{
  "n_layer": 9,
  "d_model": 256,
  "n_experts": 16,
  "experts_per_token": 1,
  "d_expert": 160,
  "d_shared_expert": 320,
  "activation": "swiglu",
  "moe_layers": [1, 2, 3, 4, 5, 6, 7, 8],
  "router_score": "softmax",
  "normalize_top_k": false,
  "routed_scale": 4.0,
  "balance_loss": 0.00689,
  "balance_bias": false,
  "router_cosine_scale": 10.0,
  "router_bias": true,
  "init_std_router": 0.0159,
  "lr_router": 0.000618,
  "vocab_size": 16384,
  "norm": "rmsnorm",
  "norm_eps": 1e-06,
  "tie_embeddings": false,
  "optimizer": "adamw",
  "lr": 0.00136,
  "beta1": 0.9,
  "beta2": 0.99,
  "batch_tokens": [32768, 65536, 98304],
  "seq_len": 1024,
  "train_tokens": 430700000,
  "steps": 6888,
  "dataset": "wikipedia_en"
}
Below are experts of layer 6 (counted from 0) of a mixture-of-experts language model. Rows are named router (the router's row for the expert) and show model dimensions 0-255. Each number is 200 + 20 x the weight over its row's rms, rounded and kept within 0 to 999.
Before each expert's rows: a language model's description of what the expert responds to. This comes from a sample of Wikipedia text that the model never trained on.

# expert 0
What it handles: Prepositions such as in, from, until, since, often starting place or time phrases, plus minute digits in coordinates and word starts after to.
router,223,219,201,245,262,206,180,203,205,198,159,193,205,214,173,182,201,223,212,200,191,235,187,201,223,214,186,217,223,211,192,208,191,213,211,232,233,203,195,228,209,181,235,211,169,202,195,168,221,176,201,183,209,196,186,186,209,156,197,190,199,198,207,204,217,224,189,198,213,226,222,227,196,186,173,186,185,197,205,188,206,207,232,172,212,201,199,165,162,204,210,159,204,212,199,187,221,178,158,200,205,205,192,175,244,175,166,202,198,187,231,191,186,204,175,223,173,205,217,193,208,195,205,167,183,189,166,209,215,195,168,223,180,197,194,206,174,153,192,201,189,200,205,191,208,205,179,235,188,176,166,233,222,201,189,204,253,196,176,211,200,214,177,225,165,178,230,200,170,233,187,192,208,223,156,193,183,180,148,204,208,200,218,188,236,183,194,188,151,198,212,208,204,175,216,193,176,188,230,202,190,238,192,229,216,213,194,204,217,194,195,175,230,223,218,154,212,186,175,177,199,195,186,178,178,191,204,194,188,196,205,234,211,195,199,204,169,174,185,211,198,185,214,192,220,226,180,202,190,203,208,196,161,201,201,183

# expert 5
What it handles: Pipe separators after team or venue names in sports and astronomy tables, plus function words like for, featuring, to make, was also.
router,206,192,202,168,194,236,202,208,207,213,215,200,179,236,198,211,210,189,171,251,166,204,169,224,203,240,199,194,186,205,204,166,175,212,210,208,217,186,221,204,196,225,209,192,161,243,204,187,192,188,237,228,191,222,187,202,197,237,206,221,209,208,210,196,182,202,199,196,195,187,192,185,203,195,188,218,212,202,211,222,178,183,203,210,234,196,189,195,227,209,204,221,164,202,178,175,197,214,174,191,209,180,224,220,204,185,177,209,198,169,165,186,193,188,183,204,170,185,199,183,163,196,203,217,169,193,177,200,235,185,169,184,217,200,179,201,196,218,174,182,209,171,190,189,158,167,200,187,209,174,195,227,237,184,212,192,225,209,210,187,229,218,201,174,208,196,220,233,216,209,154,215,170,188,217,220,193,227,186,196,217,166,208,167,203,221,205,192,189,190,215,206,173,165,215,222,226,197,215,210,216,204,211,210,227,187,184,191,208,200,223,263,224,240,221,193,182,233,216,224,204,218,173,163,168,211,205,189,182,198,164,223,200,182,213,195,183,196,217,164,223,166,202,150,181,229,177,191,219,198,173,166,221,203,189,187

# expert 3
What it handles: Line breaks, == heading markers and table pipes, especially pipe-plus-capital header cells like | Laps, | Lane, | Party.
router,186,185,186,193,196,203,239,212,195,193,193,209,206,211,196,199,227,205,233,208,194,212,220,190,226,187,198,260,187,172,180,208,207,166,199,212,200,190,164,169,187,194,200,184,200,203,214,197,183,194,178,192,213,189,246,186,250,217,220,169,226,218,195,153,162,194,212,216,210,230,180,210,194,215,193,206,222,227,222,240,210,211,178,185,215,204,227,228,204,214,214,205,199,206,194,223,237,179,225,223,224,182,216,205,215,216,198,204,188,176,195,224,208,173,234,230,170,193,189,164,231,212,190,166,219,206,220,165,188,192,212,214,190,213,206,181,181,226,209,211,192,171,186,163,213,197,184,223,186,228,211,181,189,196,213,202,189,225,202,213,195,182,202,210,227,205,199,213,230,183,214,234,210,191,211,179,164,204,218,176,174,231,193,178,183,203,208,178,208,196,197,226,218,169,236,236,208,220,183,199,178,190,177,219,192,208,218,188,191,205,176,237,198,171,185,191,199,239,207,177,187,220,177,176,234,224,201,236,233,222,230,202,223,195,185,230,145,202,171,171,212,175,200,193,201,184,208,182,238,232,198,208,204,194,185,181

# expert 14
What it handles: Word pieces inside non-English personal and place names, often after an initial capital, such as K-in-berg, H-id-eto, J-ag-apathi, Al.
router,231,232,191,164,193,211,175,197,169,198,193,187,177,212,225,201,201,168,160,205,217,196,202,198,214,176,158,203,221,176,209,215,231,187,185,206,188,215,234,209,199,231,187,183,189,213,225,230,220,204,181,223,211,221,181,194,211,219,226,222,209,167,196,187,235,231,233,189,221,188,177,209,181,203,224,196,190,197,161,206,177,209,214,229,217,168,177,226,186,207,189,189,211,229,190,219,197,208,148,196,236,175,204,186,203,201,169,190,213,179,190,207,214,210,214,197,218,211,199,194,152,202,210,198,191,188,187,225,194,185,202,189,203,200,204,240,196,213,195,206,178,192,181,234,190,195,199,234,205,225,174,216,175,147,210,169,210,191,218,205,208,220,192,183,213,179,189,212,212,188,213,160,218,215,181,202,171,170,204,191,185,202,199,202,165,225,196,202,190,226,218,227,169,207,192,219,187,195,162,185,181,186,217,186,228,229,197,230,232,212,166,192,199,192,143,201,204,189,152,215,161,235,193,212,198,159,196,241,214,231,206,188,220,211,162,221,203,204,222,179,199,201,211,228,204,209,236,200,216,218,185,207,186,202,228,207

# expert 4
What it handles: Second letters of capitalised foreign names (M-j-ølner, M-id-wood, M-it-ä) and the first digit of years after in or a dash.
router,191,187,216,235,201,194,195,217,189,228,176,240,203,159,162,189,209,212,176,221,242,186,217,217,190,209,210,202,214,186,181,205,202,186,193,177,147,201,212,171,210,204,199,215,241,216,145,186,193,207,179,174,217,211,192,220,201,223,241,215,183,184,199,190,216,193,209,237,187,179,204,163,195,208,158,191,231,211,194,221,188,222,198,187,170,189,232,170,225,208,209,224,179,186,200,175,180,170,218,187,211,211,166,188,215,188,226,229,200,213,200,195,208,168,229,180,226,215,174,193,207,194,203,209,202,198,203,199,167,238,196,213,164,202,214,258,207,169,226,210,173,238,203,205,188,183,232,211,202,198,214,168,170,185,184,194,166,197,186,202,196,193,169,200,196,202,194,194,213,192,195,195,206,211,159,201,210,183,180,203,201,188,195,200,196,211,180,211,217,248,174,183,200,202,215,171,214,186,210,221,222,185,243,180,189,175,199,185,201,221,191,167,229,183,217,195,214,145,198,202,217,189,214,200,174,197,181,209,184,206,183,183,179,236,193,233,177,185,214,201,233,199,175,205,220,209,181,209,178,169,162,200,190,194,197,226

# expert 8
What it handles: Capitalised words inside institution and place names such as National, Old, State, County, Royal, plus line breaks and pipes in tables.
router,209,194,170,191,173,186,216,178,245,192,209,186,162,196,170,241,183,233,208,212,214,200,220,227,201,238,231,159,207,243,213,183,165,200,212,173,220,222,202,237,188,184,207,212,180,170,243,209,199,200,219,165,224,206,192,200,162,207,203,182,205,198,204,236,228,194,182,196,203,216,174,205,229,239,212,196,192,202,196,218,181,182,205,231,188,180,180,215,187,215,213,190,246,244,199,217,198,207,191,197,201,184,217,184,154,234,224,225,222,219,194,188,207,198,205,204,184,210,224,226,184,213,162,224,211,158,209,226,187,168,197,215,181,212,201,200,196,179,204,194,254,177,206,222,200,220,234,192,196,185,229,205,166,231,161,207,185,212,193,210,207,212,197,184,235,189,171,188,167,184,197,216,216,205,201,209,192,208,182,187,181,184,161,210,207,196,194,207,220,191,191,164,221,202,174,194,183,202,178,161,220,209,215,207,169,199,192,201,199,214,209,214,155,189,184,210,188,215,214,213,220,200,183,231,203,207,182,206,186,189,232,215,208,197,211,181,222,220,202,202,213,178,156,188,200,195,177,209,218,207,179,226,226,167,184,211

# expert 2
What it handles: Pieces of Latin genus and species names in species lists and taxonomy boxes, such as lew-is, cup-ress-oides, and Species of / Genus: labels.
router,184,226,205,196,214,209,192,209,213,174,214,183,177,188,194,192,172,214,207,153,179,186,221,183,167,164,191,233,169,201,229,192,198,225,216,226,213,173,199,210,217,243,241,186,205,206,203,201,209,226,209,190,154,187,202,186,208,187,215,213,195,165,182,173,208,159,214,171,193,170,202,186,215,211,193,227,194,215,210,162,197,183,177,199,178,227,206,196,191,228,208,205,214,207,220,206,180,193,183,214,164,237,209,234,171,220,203,180,222,180,230,181,203,203,172,218,211,200,178,201,215,194,190,198,187,242,187,215,164,186,200,184,220,157,201,183,195,207,189,181,205,205,191,204,202,159,193,175,185,229,217,177,202,220,198,196,181,179,182,187,206,213,190,187,193,190,165,158,181,169,168,202,174,194,192,213,188,208,210,232,208,221,169,193,190,186,222,201,203,190,209,213,247,223,222,220,220,198,156,190,175,172,169,176,194,199,219,215,187,205,209,192,160,173,219,228,223,205,199,225,208,206,203,209,213,192,207,195,223,167,202,199,193,180,243,188,226,180,187,208,203,222,218,245,215,161,221,230,231,165,181,235,196,221,197,188

# expert 6
What it handles: Head nouns such as film, book, song, poet, friend, doctor, newspaper, often after a modifier and before a title or plural s.
router,209,165,185,203,209,180,178,250,186,186,210,207,183,200,220,207,202,177,222,206,197,200,182,208,172,201,213,209,183,187,200,196,214,200,181,144,232,218,212,200,183,213,190,221,185,184,226,203,191,219,199,209,190,201,227,244,177,189,153,208,221,222,211,221,189,225,175,237,200,214,222,166,194,188,228,193,189,173,203,242,171,217,197,201,195,239,204,224,202,182,213,191,219,211,225,198,169,233,191,201,171,206,183,181,178,173,212,181,185,222,234,228,188,198,206,214,221,206,207,217,191,190,226,203,186,184,181,189,206,183,230,184,185,204,192,167,192,200,165,202,203,227,204,198,234,215,219,184,174,223,173,180,191,181,210,212,217,206,196,191,169,163,231,218,260,250,219,224,198,204,222,204,216,242,230,186,209,190,222,222,191,181,202,193,230,177,215,163,205,161,215,174,205,205,193,173,191,224,238,214,178,212,218,188,191,208,227,253,212,165,219,209,191,191,189,203,176,191,208,216,211,171,210,201,175,185,172,182,207,177,164,174,212,197,167,207,215,183,196,188,188,188,189,220,209,186,206,227,209,205,224,181,222,201,201,182

# expert 12
What it handles: Counting words and numerals before a noun, such as two, three, several, many, 45, 17, plus paragraph breaks after headings.
router,177,197,202,180,201,172,203,203,220,204,174,188,245,214,219,198,212,206,220,236,186,215,208,204,178,214,212,194,197,199,167,211,161,204,238,199,201,218,187,166,177,209,224,174,231,237,217,201,224,207,193,204,213,205,185,210,212,244,193,215,215,198,201,215,203,198,161,218,197,132,203,197,202,160,211,217,184,186,208,189,220,206,181,199,239,138,214,182,210,215,184,182,205,217,211,167,243,215,256,199,185,195,193,195,210,190,186,200,193,210,187,201,216,201,160,206,218,205,196,209,178,163,216,198,214,220,216,213,196,215,222,206,236,207,177,172,189,194,185,206,185,190,183,220,205,230,200,177,202,211,203,170,203,180,234,222,196,177,222,219,185,216,217,219,224,210,197,210,198,233,223,209,178,203,209,187,225,190,177,218,196,198,224,217,204,219,215,215,212,164,208,167,185,188,178,211,217,212,205,182,209,189,206,231,195,157,181,188,183,179,190,203,235,222,222,236,195,184,204,196,175,233,221,225,182,217,179,176,227,221,226,192,190,212,202,192,201,204,218,201,146,169,153,194,199,204,222,186,156,207,233,187,209,179,214,221

# expert 13
What it handles: Mid-word pieces of non-English proper names, especially Slavic, Romanian, Italian and Spanish, such as kov, Ign-at-ieva, Mold-av-ia, Gim-n-asia.
router,207,211,204,171,202,170,224,210,177,174,200,202,202,194,229,198,202,209,192,196,179,218,163,186,201,206,183,190,228,191,216,187,222,180,164,204,187,215,228,223,197,163,175,176,210,180,237,204,180,165,221,191,203,190,194,190,187,183,165,207,202,223,179,186,195,210,203,166,197,200,200,148,190,194,200,213,157,183,232,180,221,192,230,217,226,220,194,236,212,178,199,217,190,195,189,226,184,192,204,223,205,210,192,217,197,206,229,182,169,219,216,194,202,198,208,194,194,201,197,180,260,200,215,177,225,198,227,177,205,205,163,203,208,187,243,192,197,216,212,174,189,209,195,178,171,196,199,209,232,189,211,239,246,228,178,210,174,229,211,192,190,222,203,224,178,210,199,218,190,212,200,221,154,151,180,202,204,185,237,167,174,205,205,188,197,219,221,208,209,196,197,226,172,206,164,192,209,183,204,200,185,201,196,192,208,204,219,185,178,171,194,173,192,179,219,218,240,192,207,152,200,168,240,204,174,217,224,173,209,245,218,175,249,195,209,207,207,198,181,175,195,196,224,178,200,179,217,180,200,218,229,173,210,232,188,196

# expert 7
What it handles: Day numbers in dates, such as October 23 or On 28 January, and time prepositions like until, during, after, before.
router,188,187,230,201,201,224,237,197,173,236,190,219,207,210,221,143,192,148,199,192,186,210,205,185,184,174,195,194,208,215,156,204,190,220,217,202,214,153,215,200,182,212,186,213,154,197,222,211,193,189,184,199,185,185,219,178,237,191,197,183,211,214,194,199,204,194,211,204,202,196,216,199,192,170,191,212,205,216,171,186,231,201,201,184,200,224,165,184,200,190,183,185,193,238,204,201,204,247,211,210,181,206,248,163,215,203,190,209,189,176,169,220,215,221,165,166,189,194,224,220,204,212,183,184,198,227,231,192,233,250,195,189,210,204,206,193,188,217,217,201,196,211,194,197,208,190,177,209,192,176,217,228,164,198,202,192,182,175,191,182,212,156,235,185,173,190,193,190,181,176,203,207,209,149,205,198,177,202,198,193,224,204,232,212,200,231,170,199,173,179,223,193,205,197,177,153,153,190,191,219,182,202,226,223,224,200,212,191,211,217,228,175,167,222,174,185,176,195,211,207,193,195,225,188,206,222,215,219,219,180,221,239,184,213,217,186,179,226,188,196,177,195,202,194,214,230,187,179,187,185,219,163,175,173,161,197

# expert 10
What it handles: Nouns and pronouns that are verb objects, often after the, a or his, such as him, them, chance, record, support, debut.
router,211,206,185,188,190,209,208,172,195,174,221,192,229,214,200,199,222,193,224,181,200,164,182,187,217,227,216,216,210,209,192,191,197,199,188,198,216,169,191,170,184,175,184,196,217,188,161,205,217,238,211,204,197,203,208,225,166,215,224,187,170,208,230,227,239,210,192,215,189,194,169,216,187,168,235,193,172,205,203,209,245,194,246,192,219,199,174,207,207,176,209,157,181,211,215,189,234,192,191,201,183,216,224,193,195,180,241,149,166,194,192,194,192,197,183,204,216,222,193,176,163,228,220,203,176,198,219,190,248,207,197,189,206,231,189,198,231,201,195,199,160,188,200,197,176,229,202,187,189,173,207,189,221,202,226,222,249,219,194,205,171,207,204,241,211,207,201,214,224,205,199,176,212,198,244,202,154,226,223,209,203,177,217,214,204,156,213,172,217,197,172,222,207,185,166,192,207,216,206,170,250,218,157,218,214,231,218,208,197,205,190,197,181,195,184,184,208,204,197,220,175,188,195,183,204,171,189,183,206,187,211,167,212,219,216,207,209,174,207,218,220,194,215,216,173,217,225,171,183,171,196,225,181,211,217,178